Experts of a small language model.
Experts: 32 experts in each of 12 layers, a shared expert of 256 neurons.
Training: a variant of SOAP for the experts, 1209M tokens, 9224 steps.
Below are experts of layer 4 (counted from 0) of a mixture-of-experts language model. Rows are named router (the router's row for the expert), gate (a neuron's input weights, with its number), up (a neuron's input weights, with its number) and show model dimensions 0-111. Each number is 128 + 24 x the weight over its row's rms, rounded and kept within 0 to 255.
Before each expert's rows: "comes after" lists some tokens at least twice as common just before its tokens as in all text. This comes from a sample of Wikipedia text that the model never trained on. Tokens count by the router's weight.

# expert 12
comes after: " |", "\n", "|", ":", ";", "==="
router [107  57 122 155 126 116 112 131 151 117 105 143 114 125  95 131 164 136  90 159  83 126 104 167 121 130 132 145 136 122 133 128 164 126  86 155 115 141 113 148 144 135 129  74 142 138 113 146  81  90 133 168 154  85 136 148 145 116 113 119 126 169 111 123 134 115 134 126  76  91  81 174 147 154 126  91 125 137 156 143 124 122 146 112 146 117 120 128 120 115 103 141 157 145  99 137 112 112 101 136 122 154 139 137 142 116 119 112 156 131 140  86]
gate0 [105 122 161 144 115 135 146 125 141 110 115  92 167 112  99 124 114 102 120  98 136 135 185 123 137 138 102 128 142 120 149 124 130 145 120 137 137 122 155 152 134 152 132 138 174 110 147  56 102 104 131 134 143 111 152 137 148 158 135 173 119 109 118 112 157  97  95 137 134 136 172  86  96 103 148 152 134 130 123 125 130 103 160  98 156  97 109 149 158 103 101 137 151 155 124  99 129 139 126 122 155 159  98  92 127 140 124 141 131  72  93  96]
up0 [104 120  90 109 124 143  97 101 140  82 134 158 117 132 162 108 122 128 105 144 143 139 126 138 148 133 124 144 111 122 114 141 144 103 158  87 149 156 148 106 132 165 124  87  73 140 119 185 157 164 157 140 104 148 101 155 115 121 133 139 128 139 117 143 114 111 177 100 151 155 105 147 170 139 113 130 108 126 127 164 159 143  78 144  56 132 131 111  87  90 129  92 106 113 124 170 124 129 156 144 106 120 145 130 129 100 131 125 143 173 160 157]
gate1 [126 114 144 103 154 138 133 138 129 142 128 109 148 131 113 126  92 137 141 128 121 130 109 123 137 122 115 141 143 152 125  96 103 110 151  70 104 129 132 129 102 112 158 119 218  82 114  95 126 126 122 144 126  93 130 150 135 145 130 107 139 156 142 111 171  64 109 138 134 189 174  92 121  97 101 139 148 131 110 137 119 161 157 142  89 125  98 164 101  97 132 126 102 150 123 140 138 118 136 121  98 105 104 158 146 165 129 115 125 143  54 141]
up1 [167 148 145 171 118 119 127 120  86  85 111 116 123  91 128  91 109 115 106 123  85 145 157 134 114 120 134  88 122 114 120 129 114 157 138 109 154  86 115 142 156 152  89 156 105 144 113 163 143 110 174  93 127 156 134 127 139 108 194 100 174 147 113  87 147 161 112 117 150 142 104 119 160 199 149 113 142  93 118 125 140 111 149 151  97 111  89 157 111 122 135 128 121 104 127  97  97 116 139 138 168 138 127  98 160 123  97 132  98 106 168 146]
gate2 [123 132 117 145 149  91 127 167  81 140 138 158  59 160 131 122 136 129 172 126 102  94 151  90 151  96  97 133 132 126 170 136 162 112  95 174 141 108 145 148 123 122 150 146 181 124  94 118 127 129 166 157 129 123  99 115 143  78 114 115 128 120 166 119 105 104 102 110 128 152 129 118 161 165 134 176 163 125 124 151  84 134 149 107 145 121 124 146 164 112 182  78 132 121  94 146 131 131 129 105 134 129 103  96 124 142 166  83 120 128 163 109]
up2 [134 129 107  98 151 115 123 130 137 129 109 145 130 167  95 112 134 176 138 147 130  87 129 117 134 150 150 164 125 131  67 146 129  82 117 139 118 127 141 130 129 128 115 132 110 172 153  87 125 119  93 114 182 116  90 113 107 119 104 170 116 148 147  93 136 197 106 134  92 131 120 100 164 101 124 108 169 135 143 141 155 147 104 121 129 122 168 111  84 164 151 189 125 132 140 109 106 159 110 143 158  89 165 128 157 106 147 144 134 109 111 111]
gate3 [110  97 100 130 117 141  84 135 118 103 123 109 172 152 119 149 107  70 130 121 127 136  73 133 148 142 128 130 116 104 128 155 124 152 144 156 175 134 131 116 114 124 134 119  97 105 151 130  98 134 166 144 137 133 138 153 124  96 159  99 174 144  52 127 126 134 104 156 146 111 132 145 123 117 148 149 115 180 127 111  99 139 128 163  98 133 134 116 119 123 153 121 135 148 131 147 133 126 114 142 225 115 108 137 127 142 132 100 116 158 123 131]
up3 [155 118 121 144 144 170 146 132 124 106 152 119 137 155 167 170 170 118 164 147 170  85 150 124 120 138 128 100 134 129 104 109  89 147 134 140 107 130 143  91 123  79 149 153 106 109 132  99  71 129 106 114 116  90 131 100 115 134 142 112 111 115 108 118 100 133 148 133 126 162 146 138 113 103 157 151 166 126  75 142 108  92 116 162 109 149 138 127 101 182 152 111 125 110 146 130 135 182  91 163 159  92 124 147 111 126 157 109 151 130 126 125]
gate4 [119 119 186 153 119  87 113 152 122 147 132 138 155 113 136 137 160 104 127  86 115 183 164 157 131 148 107  78 124 108 122 124 128 178 127  92 111 155 134 119 110 112  98 118 134  81 113 110 167 136 127  94 104  86 158 153 115 132 126 151 122 115 132 111 162 129 123 112 128 132 138 135 155 125 111 174 147 122 149 134  97 148 129 130 102 112 121 129 105 129 130 132 132 135 116 100 109 124 152  70 138 137  92 129 109 101 123 124 121 141  76 144]
up4 [136  98 134 148 127 144  98 168 184 110 111 155 133 128 135 105 103 125 126 112 120 165 129 127 137 129 139 154 165 154  99 136  97 165  96 140 120 172 171 113 122 112 124 108 137 148 146 132 127 140 119 188  72 105 154 136 142  92 168 122 123 117 119 106 112 175 136 131  94 151 133 167 134 153 175 111 145 168 137 102  91 152 138 104 143 115 155 168  89 127 141 124  94 113 138 145 128 125  97 152 136 127 126 146 131  95  88 153 121 112 128 131]
gate5 [ 91  88 139 142 141 119 111 133 100 116 102  88 121 164  99 135 112  60 130 102 128 153 141 151 120 158 133  91 124 138 117 161  96 137 123 123 107 128 138 112 124 126 117  88 116 110  92  88  87 140 117 116 126 142 160 121 130 115 115 125 144 171 148 101 119  67 101  98 142 118 133 143  99 113 101 131 134 154 174 126 147  99 138 143  84 104  99 129 123 117  99 108 122 150  74 160 117 125 188 154 177 132 131 133 135 122 130  85 151 153 131 114]
up5 [146 110 137 109 185 129 116 162 177 139 139 106  48 123 139 129 118 119 135 149 101 169 124 125 162 152 140 145 160 126 115 124  73 143 134 129 125 130 134 162 141 148 122  82 129 118 146 109 140 146 124  98 105 135 153 131  79 155 195  90 121 172 164 125 149  97 147 147 120  99 113 124 107 132 146 128 112 116 153 116 176 132 118 105 136  87 140 145 120 175 126 151 112 116 111 147 146 112 100 122 141 138 128 145 112 159 127 129 139 114 138 138]
gate6 [139 166 119 162 128 107 128 112 127  98 160 139 140 178 108 125 133  98 192 129 128 127 132  97 141  87 146 141 156 137 187 146 141  99 152 112  92 113 145 102 122 124 149 113 142 132 182 156  98 119 133  94 134 158  89 155 132 140  68 130 160  62 138 136  95 144 144 121 113 115 116 113 131 142 119 169 137 143 149 118 109 123 109 132 138 127 134 159 157  98 144 123 156 149 145 139 119 143 144 100 132 141 136 126 141 165 145 122 136 105  98 114]
up6 [105 109 131 122 106 128 124 130 157 155 143 144 132 144  66 149 159 153 146  95 139 115 172 121 113 170  81 106  72 111 145 101 112 129 123 124 114 118 138 136 149 118  70 116 146  76 127 160 135 126 111  98 116 131 131 116 163 131 101 119 180 106 102 163  98 122 186 118 177 180 114 125 131 167 138 140 119 150  98  96 136 102 114 125 141 111 109 100 139 134 113 111  84 107  83 118 144 129 113 102 106 140 141 121 156 141 117 106 118 130 104 114]
gate7 [ 89 137 132 126 115 127  60 133  90 125 123 111  47 163 126 116 115 134 124 109  86 137  71 136 120 172 103 149 127 108 132 170 108 114 122 152 117 144 139 118 189  98 111 149 154 163 131  93 107 107 108 147  87  96 154 114 104  76 130 161 151 143 126 126 137 113 124 106  95  83  85 122 129 124 156 138 131 152 158 101 107 117 137 127 154 165 106 184 110  91 149  98  84  93 131 140  76 154 111 173 170 150 128 119 129  99 157 161 137 119 135 134]
up7 [ 91 134 173 113 118 110  69 165  90 101 107 120  98 172 103 127 114 143 100 100 138 151 109 136 127 146 128 143 111  98  93 178 141 131 120 139 114 142 151 129 126 138 192 151 149 168 131 119  92 126 136 147 136 113 132 135 118  70  99 112 121 180  95 111  84  65 137 156  64  65 100 111 162 135 130 143 132 130 144 124 134 124 121 134 181 142  70 155 128  97 171 114 126 125  97 165 103 125 121 130 127 175 127 128 122 103 129 175 151 143 121 107]
gate8 [142  97 178 151 132 133 110 130 109 150 107 121 117 143 121 119 139 109 136 115 135  99 161 120 109 147 102  87 150 167 131 150 106 135 144 136 135 149  95 128 104  94 120 132 123 123 117 127 110 101 136 120 120 128 135 138 101  98 128 146 127 126 123 123 167 110 144 160  89 114 109 158 135 120 121 123 160 114 140 157  83  97 146  75 140 196 122 176 157 148 135 125 122 134 141 106 128 163 118 150 152 117  98 132 155  90 124  94 145  87 127 161]
up8 [ 98 121 118 107 155 117 131 116 159 124 131 122 132 129  93 186 127 140 128 126 143  97 138 150 134 163 109 105 127 129  99  75 174 114 127 131 117 119 137 156 180 124 143 140 152 123 110 114 139 130 134 166 145  82 104 117 145 139 124 165 126 123 144 119 120  97 117 163 143 133 113  83 131 104 151 104 105 111 123  88 182 153 164 135  99 100 130 168 148 120 100  89 103 113 112 153  65 118 131 151 131 125 122 120 138 128 106 132 111 160 117  92]
gate9 [ 96 116 124 140 112 137  87 171 117 135  67 130  91 131  71 150 115  95 164 130 139 164 122 133 129 126 108 107 107 112 100 161 150 131 174 122 142 115  88 143 115 144 106 158 134 152 111 114 107  98 102 126 140 137  91 144 109 112  95 120 142 163  97  97 104 123 185 119 122  76 100 126 114 190 145 126 128 124  86 138 142 107 122 122 150 170 134 121  79  91 169 152 103 117 137  86 139 158 133 102 134 138 122 140 152 139 126 109 104 145 139 135]
up9 [141 164 141 147 127 117 130 135 135 126 136 135 154 115  63  98 120 104 126 140  81 118 121 138  98 139 125 122  94 100 174 164  95 148 137 114 147 122  91 135 130 114  53 115 170 127 165 120 146  99 157 134 156 130 113 106  93 124 105 118  82 161 148 154 141 127  84  92 150 120 100 109 140 111 106 131  79 132 106 125 120 118 156 130 128  88 128 115 116 110 111 111  87 146  68 130 149  87 182 130 140 121 130 119 130 117 194 153 114 130 100 139]

# expert 13
comes after: "\n", " ", " 0", " He", " he", "."
router [176 157 101  63 153 143 138 153 165 155 120 107 146 181 176 120 133  95 150 129 146 129 145 125 146  92  95 122  88 120 158 114 119 116 130  78 122 145 138 150  95 153 143 142 104 109 138 107 133 138 179 142 140 117 121 156 114 104 122 116 146  84 141 105 133 133 144  83 152 105 126 138 134 142  98 103 127 155 139 108 121 132 145  87 123 122 168 128 112 103  99 149 151 111 151 116 147 139 155 149 119 148 134 126 109 130 137  66 145 123 119  92]
gate0 [128 118 115  93 103 149 145 144 154 139 122 122 122  90 118 163 124 122 160 118 120 104 103 140 139 126  75 149 156 141 108 131  95  79  73 152  77 133 149 158 155 104 137  67 121 106 113  85 145 121 142 148 111 132 114 144 123 104 105 131 117 133 139 151 114 130 123 120 100 123 161 121 143 116  89 113 141 188 124  79 134 126 120 146 119 149 109 161 126 135 129 185  81 117 167 114 109  95 124 126  98 119 146 154 104  87 106 108  98 178 102 105]
up0 [104 118 138 163 120 136 139  97 107 134 134 139 102  77 127 117 120 157 132 130 140 157 115  91 127 150 156 118  95 120 136 135 138 125 163  79 141  96 148 116 119 132 106 143 166 160 116 158 109  97 138 121 115 139 122 120 126 133 153 154 105 150 155 124 134 119 138 137 121 129 127 144  96 172 173 126 133  95 126 156 118 174 157 107 110 158 118  99 148 148 120  83 135 106  95 130 152 125 115 108 120 151 166 121 141 139 118 177 121 124 135 154]
gate1 [ 58 193 123 159 137 128 111  89 143 114 137 123 129 134 114 133 127 143 128 100 115 128  95 116 142 101 138  93 157 120 128 124 174  73 120 111 119 112 150 170 126 139 119 143 143 117 115 145 118 131 127 134 116 139 122 130 103 128 118 152 108 125 135 145 121  99 111 100 145 126 116  65 106 134 169 119 139 166 125 116  86 147 125 149  98 143 144 149 179  62 103 134 168 133 100 105 104 115 130 143 168 151 164 141 131 128 127 148 117 107 135 133]
up1 [146 156  91 150 124 120 144 109  90 116 126 121 119 123 106 122  99 167 172 135 147 145 150 124 115 139  95 142 133 123 131 144 123 105 149 110 148 101 133 136 123  83 161 148 107 143 124 132 107 113 132 165 116 120 106 121 157 135 192 142 130 124 167 159 135 149  99 165 148 127 163 113 153 134 120 137  72 109 119 126 147 170 123 127 138 155 157 127 157 130 143 172 148 118 191 102  87 114 121 115 143 147 111 208 110 172 138 137 125 138  95 137]
gate2 [101 120 123 127 126 124 111 129 118 113 160 118 120 117 153  83 115 138 167  98 210 111 161 147 108  99 114  83 131 158 120  95 137 134 196 103 107 117 137 126 122 129  77  81 136 125 122 157 113 159 146 136 130  77 121 133 138 126 132 100 162 111 111 156  93  98 161 112 148 119 126 145  81  94 162 127 113 128 113 142 161 107 179 140 103 121 125 130 157 143  98 126 124 119 143 125 138 108 106 108 131  77  95 165 160 139 148 148 109 149 126 142]
up2 [134 149 165  84 133 110 106 132 124 101 160 149 122 105 149 153  90 155 132 105 104  95 115 160 127 131 132 128 126 120 139 122 145 107 130 118 152 108 132 124 124 149 163 110 121 136 112 127 143 133 123  87 125 119 132 117 143 131  96 149 117 122 135 104 131 163 150 141  88 136 127 178 121  92 146  93  98 113 153 125  99 124 113 150 135  93  98 156 148 150 164 161 161 113 103 169 140 190 193 154 105 120 114 111 129 155 113 152 152 124 102 113]
gate3 [107 142 103  80 101 178 138 111 137 119 156 117 103 181 158 116 176  75 123 140 172 179 105 114 143 113 131 116 145 108 168 114  87 110 166 142 174 175 155 148  70 142 138 137 161 136 142 129 104 107 163 123 123 109 130 135 141 120  99 126 120 153  97 145  99 122 121  96 162 159 148 116 118 119 109 136  91 105 107 117  70  93 151  96 179  87 136 156 127 131 159 121 147 100 125 128 107 152 122 165 144 138 159 135 134 100 125 125  91 158 127 123]
up3 [133 114 161 184 118 109 126 167  92 144  95 160 158 116 133 125  90 156 126  78  95 137 127 112 144 145 130 130 153  96 136 133  73 166 128 140  91 135  86 152 163 100 148 139 187 150 124 154 101 136 148 134 132 133 131 155  94 109 147 180 112  77 127 131 132 168  98 119  82 140 161 123 159  95 131 138 147  92 103 148 118  88 145 112  99 151 124 132 152 115 127  79  95 122 146 124 133 201 124 125 120 150 121 140  90 149 116 130 137 136 112 109]
gate4 [ 87 132  89 101 143 146  90 143 157 136 131 108 146 134 159  88  98  82  87  95 139 138 166 126 144 160 123 113 158 142 119 107 123  83 143 131 127 140 150 127 137 135 132 125 120 135 134 147 106 100 139 155 102 107 138 165 162 126 169 132 115 119 137  88 194  62 158  97 155 129 128 107 127 110 166 113 118 143 156 134 125 151 176 129 107  98 135 141 127 130 131 151  84 155 168 139 120 140 106 114 111 137 142 107 168 114  96 160  96 112 100  95]
up4 [ 95 149 134 109 148 139 109 127 132 118  99 102 147 123 127  72  95  94  93 132 130 106 168 122 130 133 141  92 178 154 118 121 163 121 116 122 133 114 153  92 121 128 119  93 146 102 147 171 136 118 141 141 122 140 143 146 118 149 156 130  95 123 117  85 190  86 152  92 173 145 118 123 126 133 162 127 145 120 157 152 112 134 149  94  93  82 102 133 109 140 145 140 106 152 172 162 131 169 130 122 130 157 107 124 129 126 114 154 127 109  95  62]
gate5 [131 110 146 162 163 139 149 162 105 130 157 127 123 151 115 167 138 128 112 106 145 152 123 167 126 136 106 117 115 117 127 144 127 143 131 125 156 100 134  73 125 129 132 167 114 155 128 113 150 146 152 115 118 140 145 126 139  98 119 125 136 148 169 156 138 136 151 123 146  91  93 108  93 163 105 177 159 171 125 118 127 137 101 109  80 143  96 131 150  96 128  81 141 169 105 103 112 127 139 110 121 127 122  92 168 121 142  95 161 126 153 175]
up5 [110 108 139 125 121 115 108 108 130  89 155 136 180 130 120 140 148 180 102 127 140 126 134 128 160 156 103 149 118 122 139 107 152 158 135 107 135 101 138 124 169 132 145 102 157 102 128 125 114 137 147 118 102 119 134 160  98 114 160 148 145 105  93  92 100  94 104 119 119 128 136  56 135 159 143 148 136 129 106 166 146 132 131 134 145 120 121 141 127 118 137 105 126 116 141  97 131 130 141  91  80 128 140 140 141 139 152 168 107 133 137 135]
gate6 [ 97 169 126 128 130 159 113 118 105 139 141  92  79 101  93 123 135 113 132  99 107 121 103  99 129 150 154 142 113 115 140 120 160 102 120  97 126 122 119 142  99 125 115 121 129 142 150 125 101  81 141 166 148 106 137 124 173 109 123 113 110 119 139 163 110 123 122 103 144 138 175 140 117 138 129 107  83 143 100 115 123  97 148 142 155 136 142 103 129 124 143 133 138 121  94 102 113 126  96 143 143 149 156 141 144 103  71 108 118 112  95 154]
up6 [ 91 118 124 105 126 127 145 110 128 135 120 151 126 129 131  99 133 137 101 154 152 133 153 155 106 133 105 149 132 137 114 160 133 125 138 151 159 159 149 100 151 145 147 167 117  96 113 143 149 161 150  91 156 165 116 102 148 148 143 153 112 118 119 127  98 150 120 131 128 125 113 130 131 119  97 153 118 125 153 170 122 155 116 138 159 143 153 124 112 161 140 136 119 117 130 152 125 126 166 112 140 104 152 113 123 158 130 132 106 121  89 120]
gate7 [115 107 121 188 107 125 118 130  99 130 146 120  98 138 138  93 125 154 114 100 127 111 128 178 115 136 128 103  94 124 152 143 106 166 125 155 160 122 130 124 112 137 102  85 148 112 130 148  75 136 171 133 121 145 125 139 114 134 142 159 127 134 108 102 122  98 166 146 195  93 100 105 187 117 123 143 125 155 127 158 108 120 154 136 113 129  90 163 143  98 139  74 144 134  66 155 129 134 128  76 139 151  98 106 100 105 129 123 124 129 113 115]
up7 [142 144 155 152 122  87 122 120 157 119 159 141 127 152 130 211  92 178  97 115 141 147 130 109  78 182 164 135 127 137 129 160 174 124 113  84 120 153 117 113 114 153 122 151 105 143 120 123 144 140 151 146 119 128 170 108 126 101 142 132 150 143 126  73 159 126 125 181  86 131 121 172 144 129 131 139 128 113 131 126 117 138 142 151 119 135 127 155 134 125  96 116 129 131 119 129 116 174 193 155 120 143 125 132 123 136 131 122 142 155 117 109]
gate8 [137 134 112 121 118 118 111 131 110 159 189  93 110 122 142 116 132 121 134 144 125 119 112 107  83 139 144 150  88 128 118 159 120 164 149 126 111 118 125 115 156 128 150  81  87 112 115  94 108 128 121 105 133 133  87 117 126 175 152 111 140 173 158 129 145 147 109 159 132 106 141 135  34 115 162 124 124 176 159 140 102 113 148 118 125 133 150 115 127 144 119  90 155 151 108  87 116  62  61 143 159 135 125 162 122 135 145 127 135 112 156 120]
up8 [130  74 123 108 120 139 131 129 130  81  97 148 152 132  96 155 145 116 119 107 134  94 136 146 153 147 142 110 163 138 118 101 126  85 136 123 113 154 132 152 100 129  95 152 149 157 108 148 134 103 136 168 118 103 172 153 122 116 122 164 113  75 108 133  99 130 141  73 105 134  97  98 196 110  60 148 122 115  93 123 155 114 103 180 144 138 128 116 116  94 151 153 129  89 168 134 101 177 145 122 102 130 138 119 122 141 130 163  83 130 105 147]
gate9 [110 119 116 135 153 123  91  69 133 130 142 170 133 122 117 129 126 117 160 158 134 131 138 126 130 127  94 106 131 124 140  87  85 104 158  79 158 123 119 139  53 127  79 147 142 116 135 123 110 148 114 156 109 131 144 142 153 150 132 132 151 132  88 151  98  83 150 103 122 176 138  93 127 127 141 131  75 159 118 142 133 124 143 129 197  93 151 136 174 132 105 167 114 141 106  65 117 156 150  83  94 129 126 132 135 132 126 112 157 134  86 130]
up9 [145 118 106 131 138 108  78 125 106 102  95 146 133 133  94 149 132 144 108 148 127  57 168 129 111  77 149 137 118 139 133 118 176 133 132  99 106 122 132 126 102 168 102 103  95 156 112 150 109 130 120 122 102 116  86 106  90 100 132  93 101  93 144 114 105 133 137 153 145 139 164 113 143 171 153 108 124 109  86 136 129 152 136 134 188  97 132 147 154  72 155 102 160 110 155  78 163 121 135 137 110 161 125  84 105 108 100 128 135  92 135 180]

# expert 29
comes after: "\n", " ", "-", " 0", " 1", " 2"
router [154 136  88 135 129 117 137 110 170 131 142 115 148  67 125 166 124  57 118 119 105 124 135 138 144 160 119 127 143 191 106 113 174 101 110 144 121 126 121 131 105 126 107 139 122 121 126 126 133 138  96 108 165  89 127 111 119 171 105 134 167 102 156 124 127 134 151  73 106 116 130 139 175 171 100 123 132 149 162 104 136 106 124 106 135 147 151  80 107 124  97 116 169 186 172 104 128 100 125 153 158 135 117 130 154 128 165 128 151 107 132  93]
gate0 [150 141 119 115 126 166 125 117 121 135 169 148  85 129 154  87 138 116 141 116 159  76  95 147 116 137 161 123  86 127 144 122 100 131 140 119 129 114 139  99 121 110 160 150 116 137 151  73 113 101 103 143 111 126  99 106 180 138 150 148 148 137 158 113 107 104 121 139  72  98 131 107 143  98 140 165 124 155 118 111 113 172 116 118 121 122 135 155 168 157 156 121  97 131  84 125 143 120 130 101 144  84  84 122 140 133 191 115 109 137 121 132]
up0 [137 100 131 105 126 107 125 138 169 133 120  98 124 176 104 169 161 162 117 176 135 148 120 145 128  88 104 145 134 134 111  93 163 106 119 164 126 181 130 186 162 177 123 114 111 131 100 160 155 110 111 101 149 127  99 132  96  77 119 132 130 142 143 110 157 154  99 105 143 109 126 138 113 132  93  60 156 132 143  98 144 106  88 139 154 130 164 105 103  88 125 131 156  96 173 148 102 153 111 118  89 122 155 148 128 149  83 147 149 128 135 133]
gate1 [129 156 135 130 119 166 124 109 162 139 116 128 117 132 142 141 123  90 151  87 130 132 129 130  97 153 153 137 131 175 132 105 121 118 140 153  92 155 127  70 136 149 105 141 155 136  86 107 163 108 118 146  96 135 131  91 154 123 149 161 147 112 135 108 113 112 143  76 139 114 144 114 106 110 127  82 125 126  72 150  97 136 160 152 144 166 152 131 143 166  87 102 136 158 160  90 150  87 138  91 115 100 113 108  91  91 105 108 128 131 193  94]
up1 [153 100 121 151 138 130  93 102 148 130 133 114 129 133 111 141 112 129  72 113 141 160 139 145  99 148 135 135  94 130 138 104 137 114 116 159 168 136 147 114 184 155 165 128  94 155 156 144 140 166 129  98 116 122 150 147  94 102 137 127 159 120 144 152  99 123 116 162  83 144  91 122 106 157 182 121 121  74 148 148 178 127 143 125 133 120 119 145 155 117 102 151 128 129 127 101 116 156 110 143 161 180 136 126 152 110 120 120 117 102 105 154]
gate2 [120  93 123 166 118 107 143  86 150 116 138 119  97  85 142 122 143 177 114 106 123 133 125 132 108 108 100 107  85 127 141 135 107 106 138 128  95 149 156 112 103 133  78 104 157 120 125 131  97 112 147 144 143 118 155  90 103 142  96 153  96 139 164 146 109 144 123 135 133 127 130 108 137 153  97 151 195 109 131 121 175 127 164 132 120 160 137 162 174 122 117 136 138 146 154 144 105 139 133 109  88 140 131 116 157 116 108 129 114 137 138  71]
up2 [107 144 167 115 175 115 176 143 141 154 148 151 108 114 152 102 124 130 118 162  90 136 146 137 115 127 152 133 101 114 111 129 138 115 154 134 150 103 116 126 136 155 138 145 131 128 150 120 103 161  80 105 140 117 102 127 144  86  80 112 117 148  95 117 150 132 103 102 129  83 128 156 102 123 116  98 130 131 110 118  93 146 151 104 156  51 128 129  88 117 125 142 158 151 133  74 174  89 138 103 165 103 102 172 129 143 149 128 117  94 130 148]
gate3 [170 138 162 121 112 171 140 134 107 124 110 122 144 103 107 158 114 137 138 129 126 133 121  67 132  92 104  98 170 151 136 129  98 115 139  96 139 105 133  42 135  79 114  78 138 166 136 143 153 109 154  81 143 133 136 135 129 111 120 101 149 126 116 130 151 106  85  81 102 119 127 145 118 129 117  97 127 118 131 106 118 115 128  95 136 132 130 137 128 122 171 119 137 108 169 159 128 127 119 144  98  99 202 125 127 127 146 151 131 120  94 106]
up3 [107 135  96 137  83  97 110 143 138 176 123 117  89 174 140 124 150 113 108 113 143 143 135 128 137 123 126 131 120 108 160 116 102 107 115 161 167 183 133 163  90 168 136 149  92 140 166 173 115 149 140 144 156 102  80 112  98 123 133 147 117 120 132 120 108 114 154 136  82 122  80 109 134 127 109 136 151 134 168  99 118 144 133 131 170 136 120 117 153 127 123 169 149 153 113 154 102 116 126 130 118 130 168 108 117  86 114 121 149 113 144 153]
gate4 [133 168 125  93 137 150 117 136 112 165 143 100 119 135 101 119 151 198 114 121 160 121 142 144 138 141 148 127 115 167 156  81 134 159 155 113 102 150 149 102 133 141 113 149 130 124 114 136 126 128 109 128 131 138 114 112 156 133 165 125 128 126 152 142 139 125 132 105 105 116  93 118 147 111 110 155 135  91 108 145 147 142  84 133 137 142  99 174 184 141 161 136 142 125 146 137 125 125 163 119 145 112 106  69 111 113 117 148 145 108 107 167]
up4 [117 126 152 173 168  99 101 111 115 143 143 108 176 126 137 112 111 139 109 100  98 103 104 132 122 111  99 107 138 173 127 102 137 156 124 165 102 161 150 182 129 116 137  93 128 158 130 125 166 141 104 124 113  95 120  97 108 138 113 113 151  82 131 186  96 115 185 119 118 146 144 140 136 136 142 142 151  99 132 184 104 106 106 146 140  96  85 137 144 112 117  88 183 136  84 160 132 107 153 137 116 130 119 123  96 139 134 106 137 133 167 103]
gate5 [141 107 108 138 109 102 128  92 108 148 157 108  73 127 124 129 127 136 162 137  94 115 112 122 101 139 125 146  90 107 157 149 145 122 141 101 145 128 132 121  90 110 163 116  99 107 118  89 103  91 110 205 117 133 132 126 115  88 115  99 112 164 152 123 150 157 121 111 109 146 150  96 142 133 119 149 132 114 144 177 149 135 100 168 124 115  82 145 121 106 144 136 107 125  80 146 105 145 116 127  97 148 110 128 110 118 134  96 141 108 160 153]
up5 [161 146 125 107 135 109 150 108 106  90 145  98 110 163 146 110 110 109 111 147 178 131 121  78 134 121 104 117 148 103 124 133 111 145 161 117 117 162 162 114  88 129 147 126 107 145 110 116  90  93 120 129 121  75 145 105 127 130 139 109 111 142 131 120 151 144  87 119 132  91 153 175 144 106 112 139 131  89 143 117 152 126 116 144 106 104 116 128 116 178 133 151 120  97 125 131 151 157 148 147 148 172 121 128  92 138 100 117 128 133 141 136]
gate6 [135  97 111 181 152 138 129 130 123 148 148 115 103  90 139 138 113 128 133 107 106 106 135 169 110 117 121  98 122 147 201 134 132 120  99  95 129 164 140 159 129 131  83 169 140 139 129 111 136 122  99  91 110 181 109 125 145 127 157 124 135 152 129 126  99 136 135 135 103 146 178 156 114 122 177 152 157 134  95 112 109 114  89 118 147 113 170 131 155 174 110  94 117  95 131 135 124 121 153 120 127 113 111 117 134 111  83 161 109 120 138 129]
up6 [134 129 148 130  93 159 138 162  95 137 141 146 145 128 142 133 119 138 114 123 171 132 143  97 110 138 148 114 155 120 100 141 130 135 179 148 106 104 125  44  89 116 100 122 142  90  77 114  85 146 143 127 167 125 159 119 117 158 137 136 148 108 138 134 179 122 111 131 112 101 131 118 170 130 125 100 109 172 130 140 152  98  97 191 143 123 123 106 139 160  98 122 146 139  99 135 124 160 107 136 137 113 112 147 146 149  76  88 117 148  89 166]
gate7 [129  91 116 129 131 110 111 120 140 126 114 150 167 132 151 150 125  96 102 131 179 134 160 144 167 136 153 131 138 163 153 103 155 138 108 122 125 138 135 123 107 119 120 119 136 123 157 133  95 140 114 113  92 156 158 111 117 157 124 104 123 128 126  77 117 132 161 159 111 135 145 138 159 113 161 131 113 108 115 172 115 170 110 156 139 145 129 157 144 151 116 108  98 128 125 160 106  95 164 104 182 119 114 122 121 152 142 179 135 106 112 101]
up7 [139  99 128 103 154 142 111 109 138 118 145 129 188 115 120 178  83 115 135 107 172 145 153  92 164 131 127 128 137 168 153  99 177 104  97 112 117 146 138 105 122 126 154 123 138 125 104 124 124 113 116 141 137 137 143 117 111 151 140 100 132 145 137  85 139 136 147 171 136 130 133 161 144 127 188 114 116 111 113 150  93 174 132 117 109 156 150 138 115 148 114 127 115 130 141 146 144 150 140 136 154 131 138 134 107 120 139 148 147 106 118  95]
gate8 [ 93  96 159 112 115 102 102 109 147 114 114 136 109 117 118  97 147 144 118 140 120 192  77 136 110 161 112 127 127 148 114 125 138 102  55 158 197 138 150 148 127 114 107 148 149 126 110 137 105 119  98 123 150  84 135  89 137 157 110 119 164 160 105 163 152 109 155 155 116 175 121 139 170 112 144 161 106 136 121 160 126 107 182 111 125 138 142 128 136 120 118  99 142 159 141  60 142 137 144 129 155 168 125 137 124 101 102 154 108 133  81  86]
up8 [155 126 107 120 124 151 158 163 138 117  89 116  86  97 124  91 113 138 172 132 107 132 120 103 137 160 134 104 137 119 145 152 130 150 109  83 122  76 155 133  96 144 123 138 143  83  90  96 148  92 179 172 157 153 110 117 143  99 147 134 123 113 121 122  70 112  85  93 103 174 136 137 105 141 118 158 115 133 117  89 130 123 129 101 153  90 128 129 135 173  98  83 145 128 112 129 121 138 121 148  86 113  96 151 150 119 123  86 128 121 112 136]
gate9 [119 160 146 118 140 134 110 141 136 120  77 104  87 118 180 137 152 136  93 125 129 117 149 123 165 164 134 122 106 123 107 167 128 121  86 143 168 116 163 147 138 133 123 129 135 149 138  77 119 101 130 144 105 123 121 121 103 162 141 167  77 118  97 145 146 100 137 132 102  94 129 122 123 115 131 121 100 138 151 113 138 102 139 114  91 130 138 123 115 144 119 189 101 102  95 104  95 120 110 141 134 160  84 113  93 158 116 134 106 102 136 110]
up9 [112  70 113 174 152 131 124 117 142 139 123 166 173 132 119 149 147 129 139 126 105 106 120 149  95 103 123 126 112 128 158 119 134 133 141 130 110 136 120 130 115 118 149 159 108 139 146 113 155 125 160 150 169 144 149 167 133 122 128 154 112 171 106 127 113 153 169 146 136 110 119 123  75 165 164 180 137 117 119 132 119 123 158 143 142 117 131 123 111 115 156  87 158  96 129 111  97 120 143 169 166 115 154 105 112 127 169  90 153 109 129 139]